Below are experts of layer 5 (counted from 0) of a mixture-of-experts language model. Rows are named router (the router's row for the expert), down (a neuron's output weights, with its number) and show model dimensions 0-191. Each number is 128 + 24 x the weight over its row's rms, rounded and kept within 0 to 255. Numbers have three digits each.
After each expert's rows: a language model's description of what the expert responds to. This comes from a sample of Wikipedia text that the model never trained on.

# expert 4
router:151102136177110121117128122109125154130133106118108125118140149164133192105138142173090150147181114099142159111155146113097136130111123137129166166137129129113150125094083168111162153106132106110174131143136162137153124129124149085128083148169121141107114112141101115080148122148113107128124130106129112133120084084113154133116131139147109106109108171107130087125111103100138094090094154145094123125162096090118110146115105142110151166166129173141134125075159174095149126112115175123148140132139109138133129153123126164120110175101165159143107144085144089142131122155129161113
down2:097131143162116158091137150134157100164124139112153107147103098117142145176156173120115154135146097155112157123158143160153149160085138132133116129107119141133163098095141130134140153129158125151141117172094127116131135118186100069110109176171141139136107146147115123088139145138116117129109131107058166140119114102139127161129166109144097132142141099107093122130109147131119093140115103135114143130108151094133159136112061135151107153105118092162126178135123137159130143113059099181145130149111150140134132118139102149159154113130093092093128110111150141149103154146115139119
down3:102153120149170136113106155153104068105101127113117094117135102109124134173132134123128125152120121126175111102128124142134129148117121142144146096126094124144119125178138119136087117078148140129108109123100134106133126112112145140076169119144147145184185181112076131101127133149115141107117157117105112158130184163101116125123113137109121136148150072158109121118103159166140097131148125068107118122121179145150118127097131101144132179127116108138083111169178130146151070142106099121135156175101115113127111092113119105125127113137095131120123112082117149129137160127127143131
down4:158169098136117143138152135089084138144110176122082133087112113110118121094100096139120098127143091110115137173121151123128120117132123135143095135135178152138104109143127145149100110132124107132081120129118130093110126165103113085131146189131123145148149147186132150127074138075077161136134185145118124127116117134133117133132142150181109101117131103128123132128159124163142142147159162105150131119108078107125115146106120171168116150132127116129142136149129139124145117159118110156112160151142116132125057148122155137126161163128128127129072151175166105118104137120112124185
Surname inner pieces. Middle and first pieces of Western personal surnames and names in cast lists and tables, such as McCle-l-land, F-ol-lett, W-ool-s.

# expert 16
router:151176139170110117091139151086149170128157082122129117088113160144134146087165154155074150143163114101083145111150152114161130155115138155123160143129114121112139100102079166145131136121111110100185145136129126165120105160102126123154128134158139129104132114141099143097149147130101123125138128128151150156129113107104155127059134124150108078093149161115112151125084140106094132107107139109133131122144085123123105168127072185117154126156130146100125135092121150130114130134101162138140153116150135137104114121149122153110113133120134149115126130099169093136184135171131160111
down0:105136145126117130125143118130122133131109124172136139111114108149076103108115094164141143092180145117055112133126145130125123090132135095154103105107166143167165117174127094130082148085128140145151138120105112131138148144154146131132110099112129151105146066119114138164146145158110160084154118137140119140130118109113187114079146137121093124125130079131131146107097089124140114070142145152135115135136155124116112125189113122111107141149130089136083126164116090177153124099118104115152176115143161151163125157137137104143114128157145137159138147162151129120151115146148155090
down1:110118129167124138142115137128138119135121126131063140125082170144095125160163163138124138114145158146145114105140140108173083149104093131132119117111149164134102124151130119168113120035146154112135129127118117131101099068143089089107113136175131146140136147168138118097168133110125141130104156100063087130157120100155128155109118120137113123145162137121131128131145147124133079160117088113107092136121127112116126138078119144129144102112097137146123171099173122148153149162125111105095089115129154091114164134150098101141141139108111107116138170147156104152124115147092126140
down2:157155131115119131141135166137140098117122108118119121111091123134113143143148118148137121195128119080143105074144151114115187106101142111152120122111091157158147139126148144135124165080162139117148172146144093154141094080105126149106122128097131170139127124153144125137099162166119099147126115126144153152110090125140162119137094162143130126113140150085142111098114094120111140155100108096105135086120085090125122162109140135100099119107091125153118135117136150111126111122101149100145112111172167151168083084162124112153146130141120104060142129125125124124153133063098140127
First name openings. Opening pieces of English first names, often split, in sports tables and cast lists, such as Charl(ie), M-att, Marc, Josh.

# expert 1
router:104124160153107141088169148094129136155120119140129140141177138167149181126155129188104159151183095108106143134152149188167176119110129102125130140107158171136100132125085108141153156137159088117166129131114115126142099159107145115158105110162146063148123134104140144111139123119114100110172140127128161167134105074102152133134143099130092119146162134130149095147122121084143130111122134094109118096119092107147140160095129127124160152187153130122117105075132132144144139133107126122121119123112107108122118118101128126115131161106149147124122123096151147138137148121131184159
down0:101151106137106107136139130134087067151111126108103118144115155161121110138117112076120147125099106171109116103080122109135132153137123124110125176134092149081143056134119131087172139188126133192152102151125146126138112143116147101152114110172146146109127170112154130137085159145099109143139117133106150122108145111120116136131134157064109099132104123139160160160089108115123140120153124115120154138150130103119124146127142098136100155148145127135122128105173118105082119123115131118130210134119111136111141129159135111103108152153116155139136122100177154145109178132145112137
down1:123105098123130152107157120130142169125158082090138161133120143125080140120133128165097130147142125101160108102072132129113167163125120181152102125103144126151170133136079151129164118153133164122163167152141095169141139124136134103128125141108070107150125171142123161097157168121109131119129131111118149161124123094157125156162111137146117084127154162143105158118140129141154114068134085127124141154155043125105110138155127130131116103173146104114141126131126116152109098139122177146127129164090137116136125112102126121104119130159118131098103100131103126104118168147124081115
down2:126114140112134118126093131089125112159178176124127145149132148142126109149105097112131125110137117162115147092108149140126127126136139101138175180144134122150111110097083113110094105125142120123130129157165156160130110095120112122139118129101131122128125122149155095121141119166181114142126179136135105117124121165161128111139171130153098106146075160097165151099110115154141186160167109125155138106171129146148173125124197158159099109096116079144135130154137136093143118148125095153075144132146135104100132149164138094119174106136103111134115090104131118123152120116084123159
Technical word stems. Opening pieces of common technical or scientific words, split before suffixes, such as cop(per), mot(ors), prot(ocol), inn(ate).

# expert 18
router:119117146117083159095126128077131176126127149125070126107144131141104162126132125136075143128119097115087145104157134132119163129106122139129109126128125165113122115112130104112143116150107146104169101151118144131123125137118166111141139104106132118135115115098111120129129086120134126132166111139161181144126096113127140133116137155142094137113109179140146134128126107095123111150117110146129086154168091081113127210109096161093163168191166125104113076122160179140169140112094172130125154136115122166118116123145114137100105148136166136106097139123152143111157139147114181131
down3:150157131102120160097142137126088122132129093138111136085122096145149154107121134151116121174144112114170096114128104097164178104141161105126141093150138130115114126141161112110145152172151144081124139124101142136112129162122143102098138124136139179114115101095149112102126117127117140153154143113127150148160145160163131110119143161111148122119148138086098145134120114132144104091125081094161120127199096122117119101102110134107142113125135132096123130146164153086153154134109137149172117151087135101152109117162126148111150159115096099120107055119182105103114186149133118167
down4:128114142097111175129104094154144148141125121153115130130110102093132130105076108143125119075152128140145160112145104121118115098166126099120127145132136205094089122116130146124133087114106143127132119115151150126119103172132116137130094126099110126139156098168080125135103110136142112103144091192161152132110134156113118123092099130127117180146105098109134117125132106125134152191147155128160129109150110130131174128147154147110123162113126092143120086098107119123129112141119112145115178113136144112125134161148100103143085164160119137100117166137123112078156106073169129080
down5:150158126145131126181143132127102131159131095138136112152144139145130124152141119106122135159164119133126167145143151147131084143120105072133115116142164091108112088121153069145150093140130102114106120147131139102141112146136117131156134104205090126143161059156117113134158110107142136115138107082141139106139113158096125122152096093133124094173157153155129105131128202111144070130154117106159127109098132089098169114136096110133143134165123084145122137114093144093129147140138103122127120155122134139144123125095088179151140135159112099139134139111107155122113146124092099111
LaTeX math markup. Symbols and pieces inside LaTeX formulas, such as backslashes, braces, subscripts, dollar signs, and variable letters like n, P.

# expert 28
router:086145124131097163146146142087165101100149135119096104140111122111118157060177132158088153111149126094118149111158144149134134130118144109101156143084124138146098116095121120118162129132097115148156098154129130079150143134121116122126119112126127118141132125121119160129103094161163100097128147096114126106122122107138143123128143090114110100120157167162113083134160120097131146142134119138110116161108110097112155144117103159130155154113149166132148063115122174121137120117149130115090094118114113160145133129087120144076116154120143139198124157099130163162133172152103193147
down2:142182115122127134091177132081102106091106062147162126152141135129164133131106157151146097145145112136138111120119132146135104114128172096154113091123109079122145097171148137125150171187107135130120157150132135100119149155142116097166120142163147150114100078118104164145129131073149150124104133106159130098114116135141132121115117146142158144128125083129101172111111157130116142185116136157149125198138135138114103138137099131112126135141159142123127111127158142117149149083142110114151173155127110176156130120134115109073099147110124093125127139116128169101126135156134095129
down3:156133149113148076143113127121123129123142151113098143102140087129157088129140108137160109090118113091144124125094148102074150123145145161160140110131140123164088177078129125090100121142114116167132166099173119101146123122092122085114116125106143145139128120097097106144158163056112164153151148155176173127091121154123134110155104112116113140093136112152154118138161136163137134137155100128131152152140087106069143123145121142169118085153087175153170141143107125123117112153133137090150152129152136097133124135137155101143150117116118122110144113122088140126113155135119092139
down4:120106137139099136151135137154107093127102153154124080137117115126132118128088093110151099102089115144130116149109117157118039119129151106137125178139148141130157150158108116127111173133104176115080167128084084095100137094132150138114124105122120145124116139111168117093113118086139114090135114136129103116159127107124109095153107177165154101140135111117136153137147143108121096154113139127146106120124088130130108113098178112150098139161161154147109156127153111115135106119148067117106197170135117127099133125138100174138128088124101143138147144122130115113131122093103126162
Latin and foreign endings. Endings of Latin taxonomic names and other foreign words, such as -idae, -ensis, -aceae, -us, plus German and Dutch endings.

# expert 12
router:121148133093107128134137116129103141110138105122113107169122119138105161138151113101087144167127100095108130089126158139143151149117138130105167134072116105163156125102118155153157100176156152114137124148144136101123156172109148129128130122129113117116187146112120129108120119163124074141121132133124104162153112145113149122139147150109128159094163171119118130157149101067130094132122115130117097125161074109131165121166074159094170126124176179098115144097131138107081110109134174096138110131156122123129153112149080161105087138115132110109118126112155133125156143114133176104
down0:142133157189096103110137124111166172125123105096161150124112136126146125135130068162109135141128153120155127139153117096181118116159108140106101098127138123125132111142080155097120082154119110121141131132131176156138110117094141086139076124105137108089120113122106150127153172147137188170134153143153124082143111133178181146128134104091098095118120155104137153122114149114112145150143128125118113109148140126110110159126126169094105088131130132179130165110145125135120118124124109173095092128136110085125114143121121113117126130130118131118118135096126115088070107138061148146
down1:137132147107135113140080111122120127109131182158148141149118095167140122128097137128125106099102125107091146163102129083118150073120133147097124125122156113123072121113144102111133133131099103118084180130145092137141090120161177119162125105151118146132124118125132134128104146091151135160101134122139134090108147145119148098137097101130085090091101158123151171122151132123143092136129152132124139114116122109132131134160142123177121145137158129129122130121097131159105143169110152100086097142155122100181056147085140112148156130125128091147128142098128098176064135106097099136
down2:175119148138127166095141144136123170125087123142138155168174144141091149134141098109141124127116087121108134137093124119104122186135130149139151105096149183162143106137168154128125107130155127152158173091156142122105149118141117111113177120141122144119120117087141140142099109107126138138109147147108155147095155148111093148177141113139137124122103136117128144156161110122103155106135126143116114170123070123138155106090157134169100125121118086128134163106192108131086140143152113093167152123135138123102172111166153128082120146122146077175146115095142146158119127104114111138
Line breaks, section headings. Paragraph and line breaks before section headers or list items, plus succession-box labels like Preceded by and Succeeded by.

# expert 29
router:122159116133108139130102138132126171143118087105116161140105132101158155103170111180107173102135145088137131093129168147120166126132159148159131103097148104129161110137126150110136176157149144078137121107130132139114159126092149116175136133152121156168105164150157146114099110130112091121151131135163146142131126098157140108113134121134142106130157163128103130101112124123112147120097105130157148109147093165120075129083126164157135138205124110141115103118157093113158136166109140162116145140131083122133101117120108165134113154100110101185133166133134122125150174155117158159
down0:127127162112120151145117122139148108127092194095120143112150132143135072134112115119139096153165101118139111112144139137095165119089132137125171165086157123164129130116157144135109169057105112127150172158127140113122104156130110143101143153158118139113128158123129133161114110156101119124133131121142138101121109184169112133109119137111116148137153142130123163162113095115169109171171117096128129102117139109144103111106136106154128125173066113133108118136103134139140110109091145174096117160142132123124165177135149180129135160120163128133130148128155122068109103069119100124
down1:145105134148151114111107123168153177107090171152129114107174107112120115121149130148152085122120154140171122117125148120121128145160142184099126092091139142146085160144126120085128124052159116124167125102101113145125143118123121108119118115111102123097140081116105174156170140132136144120142141174090165126113097171123140107132109138089080109124106117119149149167097114098085105203129115112120175121120134162113156108126123147133097134096156146151090141114096142100122138092130124155125098144098128104118165143152144172150117142109142133141116127134134155122118125116145148117
down2:133108145146149158115092111150091145160107153164112101145102144154122103098111097107107109131081093097159113095106143148150131125112154154095130115102135136144123106136138120086136108063122093089116165112107111149153122126156149111140148102133138163116105130078131123092142151141113127152145113156135156148114152100135155140127103124120110110143098112148137166113137093100118149128092119129128122117139154097162164129158097124149116105173079122150128123154141069143078123119055097127137126129160087140123150121115109110155177162089108116137087131115083120123114104085155131113
An and an- word starts. The article "an" and word-initial pieces an-, oper-, Mar-, Car- that begin longer words, such as antediluvian, ancestry, opera.

# expert 31
router:138125134161089082130121127120163176130127086114096092124135138105102153112158086160110158126147122093141132085160111130140138142123128117098135114077140138130120066143102141133150125182123103083117103137090140146126133088090102127163119160139149120094117171122161139126109099149127137118112140105155115149158133094119165154117182138117140120102133174117137141133158118063116161097132123118109135091144097077120155131153114141119167125134143164104142114116126151113109121132130161090126133166131130105138111179128090156102089154144165123118131146121132110133159130173130179126
down2:115160147143113155132158133146148107150120107130125106134156142155101168117128176124131128094123134132142111100114118181152099136155128135099109100136127119158142118133126102134099156131127142118129150144127146101147139112139124143134127075141142141190134115131149118133121147090091114145163083103097142104106115124119115099105140125125162126124107110124129163081103111125113166105148119151140133113165217134147132094106137147120105174066157141152126144121141142134134168177134128126121070071099161124146118112172144161144133154146091105130105162136076189157125102099114115125
down3:131120107122126082117103149128124113123119144098145147172153144105162121135145103124108106137110131151134128141087154158148086100148116144107091125134138142117161154141172118102148130076111116116115121128097137148161130165117158133147107157115138124112138154138126116123082156158150094123086042098114126145136154121151081124157142162170117137113151159162140129172138171111138179131151140121140085130122175112119153157091105067122131153142108129137129098129082119125106119096158127127133163142160154139148161138081119114095119130086089121126151089118131144097111154097113139151
down4:131129120114154116152117120109133112100136143139118123129095109150080103125135115150162122113152136104124142177143136128091154114100092110138141129134135112164096091114076147117135094103133102127120122126155111166127132152087142117144122130162117092114142151167151151086112156118138149114148131137164137095137135059135138122163171112148123137101149083101102086148111161117152166103090119127128169115145073126111131120148185109126068119166093122148139124131091105150145130133163120136168106166146076122104112157129148134103155093105121169138174129104167138139152136157122095113
Sentence-final periods. Full stops and closing quotes or brackets ending sentences, often fused with word endings, such as season., ings., ".